config.yaml
n_experts: 40
experts_per_token: 2
d_shared_expert: 128
moe_layers: [0, 1, 2, 3, 4, 5, 6, 7]
normalize_top_k: true
routed_scale: 1.0
balance_bias: false
groups_per_token: 2
init_std_router: 0.00715
norm: "rmsnorm"
norm_eps: 1e-06
optimizer: "soap_variant"
lr: 0.00863
grad_clip: 0.5
steps: 7702
Below are experts of layer 5 (counted from 0) of a mixture-of-experts language model. Rows are named gate (a neuron's input weights, with its number), up (a neuron's input weights, with its number) and show model dimensions 0-159. Each number is 128 + 32 x the weight over its row's rms, rounded and kept within 0 to 255. Numbers have three digits each.
Before each expert's rows: "comes after" lists some tokens at least twice as common just before its tokens as in all text; "mostly gets" lists some tokens that are sent to it at least half of the time. This comes from a sample of Wikipedia text that the model never trained on. Tokens count by the router's weight.

# expert 9
comes after: " |", ",", " the", "-", " in", " of"
mostly gets: " St", " D", " W", " w", " st", " qu"
gate0:137089122137150161151196150117144098078137087083157092102158142129143171115119146150080182177177138091105100188124163089112126088111124103084083059137173124114086128063117120072099176197177139124123133133085161101131133158088089109139046113158114091094190112171139147167132155113091135163131104102159135161134090120121128103130144158125138117133092100114092110137193122191145156134154088112122149114113124162187107104101114125039115143135174166184101123095120126196132134134198146
up0:107141107124107204140073141203191106129185113148115130097118160092109136214109155176126149091086163094081131129081155176139131139070135192140127066059169114131086099095178111133128146115130134148070098069103165134111117145079119095174141132074114104091141128125162123112146108157125161148156159119103136097075151172134126119149133123066099097167092098156105120141176147171144191100084177119085155122132103099069106132131134139108112155155100120119035144143140144150157156092145105
gate1:103153125050132103096116149122070183105136164143133165085157087103085136149139098163081135077187113172162102170146145111128147118164145120141150168104151095106189111174095107140132134177117179126127116084167138156092164127114122111094098129098156134166118069123168127113099061127072202127104107152207123079177108082121142095092058126092144107176057073107156115152090168158121136171147114120152128154084132156102137122133113137121110120102188130099129147104112201114100056115129116
up1:150109072064115055150112116167140078127160137101136118072071098117096148082127121122128156140122068182166152075182173110140156145129170120164122156172100165176182160092085098096099153096121080115081131147110097115112126104086092152209112124154105075115140114093094130150165119189136104098176164142140114119105226130127083098112151099104123171107119166141152166155161152099135126118167117101162137069164138172133106136131135130063116163110170152102150132148151118140078179067124136
gate2:158076171189052178127163112167083168118141057089118142135160149109164116105149148141110108133125102186110142093121113163146145198147127108100157110147138093169123085147181125119108128132107128110152108115127154099111164102091153145176044128127096102165131074165130109140154166129127090163205141128129107065124125111115054114084169106121141139123140141116194102157152145120122139131156095106134084082145131113153157108187117140133113123128162136130059085041191109097197190106121167
up2:152084147164057116163131131186111157134131044076103153174198106099166120177155115146079101090129132176187106104158094125104124178130146090120128094146117125157130052152177109137117136055168163073121100119100102104130143089106159155169080126174077099140105140139105086107150181119140127150186108115106144116149124080161102172063105135132184113116169139175167102104181119111124164150157154106114119080095126151139145091130085168158115140138139143131094071083173125118165179090114120
gate3:038117154156134125120157165126156125079129098146109162153149109108146090183156139130136099134122103095140128064125161135101174104060092125121110079168145125153129144131131180139088111077143119128084124153213147194147150126129048157052097114054167156142100067120129137180074156087092137133120051113133116189145112104143136182119121104094168125114155130146139110054120135205120147114122145144136100088145127125159109108169105083143149136089126102096144095130108178103136102111182176
up3:008179136132140099083132122173154090122171087184108168152129144162166104172141167122113139111107132076140138131107146067126111123075078107110131141142116155172156104108211105110097173086111151115111121109116164166097160089133114122084056057083123161093160123121179132083127131106068120163100141109112091111169146140127149098112160179134118188106123110110126100150166114195115175148134145148095092124160064119142118123158103122111187161099114140086193130068142147108128105106093121
gate4:098150187159118164072114145110217140164123138100111066078151101132128087163113174179161094109159151154122150130126127155157054129143122164093105147163118134116079084122123151141123105128171151134147061131141116095146125103213106154123071164160087122088105131085102153088140038129081154169115107131125135160181072135151158092123180133113168139126139165113135129133126170060120182057130102144146148086108212128092157110167137133135069125098103157134115157132115127128134099158092165
up4:115160158180103132145131176119194120123091150116139083090155075144157050148087168147155116086141142139141117103160098136142114127205105114087158107175181142111115104133191129112085145113203157109138083137129086123155107128139137139133128170160118161065164173042113137114147113166133141126125116132140108160118073189097159084109141105089139188127075121094144118118143148124152161092050080096142133045164191102073088135108147120126095140129097131160186086125095178125154138129107154
gate5:152118131108180167117145183129165141140127092059183127113086082111138136141109110108095116114140086134085089128085103143125134113123143104141164169084093121132047112121151150116158101124159132159136086055153090110148154094081128094085144131156118111098129096168210157177063046134115167100138128094148120141036097135133141145062137143102150138073091180153126083110159205130122151091151061080104149136103122142159135199118156132125094154112121109138154120145173123118066131111100103
up5:145148118161134124133166120106149111106195165093110153103092137100107082111144152086107168110152074090053102169122115130097163148061128119088080085146158114128190125096111113108096173128148148141094146119138176138105142141168138138103139171121105145106083158165114133173130153065159143142141187122106078093131139173124161154118104118080100129156065149104105152162150153169182125161075162176218119110164097088126071138152139160062102126072131170172190125129127168094125165138200117
gate6:063060133094142169120170153135166114093179170095100111107116157072130057100153145130153172141114119146136139126137131051161067113188160131120155096095091087130050146145154160081117124134092099099140140185187151126162175143085156109140131163073103119070136190158159109133152094111193133157131143086181113109115107153105102127104083108139117151121092174118178105122122146129191113096109165156118130113129116106105106133167120155186069170164078137125133137091133105182134129088164179
up6:201184110091168138115155092132125142092141064163195187125115112169093135149129144160101110143154118133131170100128103156075118123132195120198121140146172117181106106112142087163096154144162124117133123134107156105119112139180159094172125083150089124204152162064108127119116118144138132132127165123067085136110130070125166147216106149130124061130183123111164160098133115112097147141146107132124115101114186159165118155078124110161096108190171120127141145124061163134101087118089035
gate7:093164160116072068151101125185137134101142153140114103073142109163159130098121138188161130103209122127184139168160195151120180076155101156105147127091102101108147152145167140138084092084089183137075102204142193134140151102086126183106106179118122088143124146105145133138128132117130111175157062156137122142113111164164103139111213140174145140101121082128133131124061123183110158124173155159131094113167151122175139114154143118108130138132133117080181074058126143105079154115171134
up7:121158168159081044065144133104109168177148108176053067112113151109090159141133156113110145140169055095128145102144143115091155100123077138177160134083139086134139162081124148139104091102166073072144200113132139129181138095157118158078118123164098142157120118126071138144107144155116119167135161157092153188147153145138090123181150130164091075147100161169116125068109119108086111127122166093146080107111121187115140179104130156136120140180181140072131124096135136079125198103133132
gate8:088148181118076070181111119163082140069136152128115096088089182101102102127129133106114146136128126168128165116166160138101176150135139169169138069133095128134159161158153058128141162134159101118141139142148160112053148123118134090132120170088095123103148117153159107078141127140140190107101143158081143147168108119120084167087201113083085137126027129179183157142129165114159221128102127094077146099144178143115131163133064141148104090157179128106172140168129157165131158110160139
up8:164126114089100116117134106146148122146153105151118127094102118197052117105134172142105104157110133130126140140154097140066051116141046166133142127126176201077113100152066076127194092185059138108112096153127128156118181131100140170114201107092121171128145155096122133166101123139092129164124156123183118090116127158193163110163115179162044150085170165117111072085166114107123113117144155135148162160159091097143158151133141143138126131073108127144105141145144116056117125064141131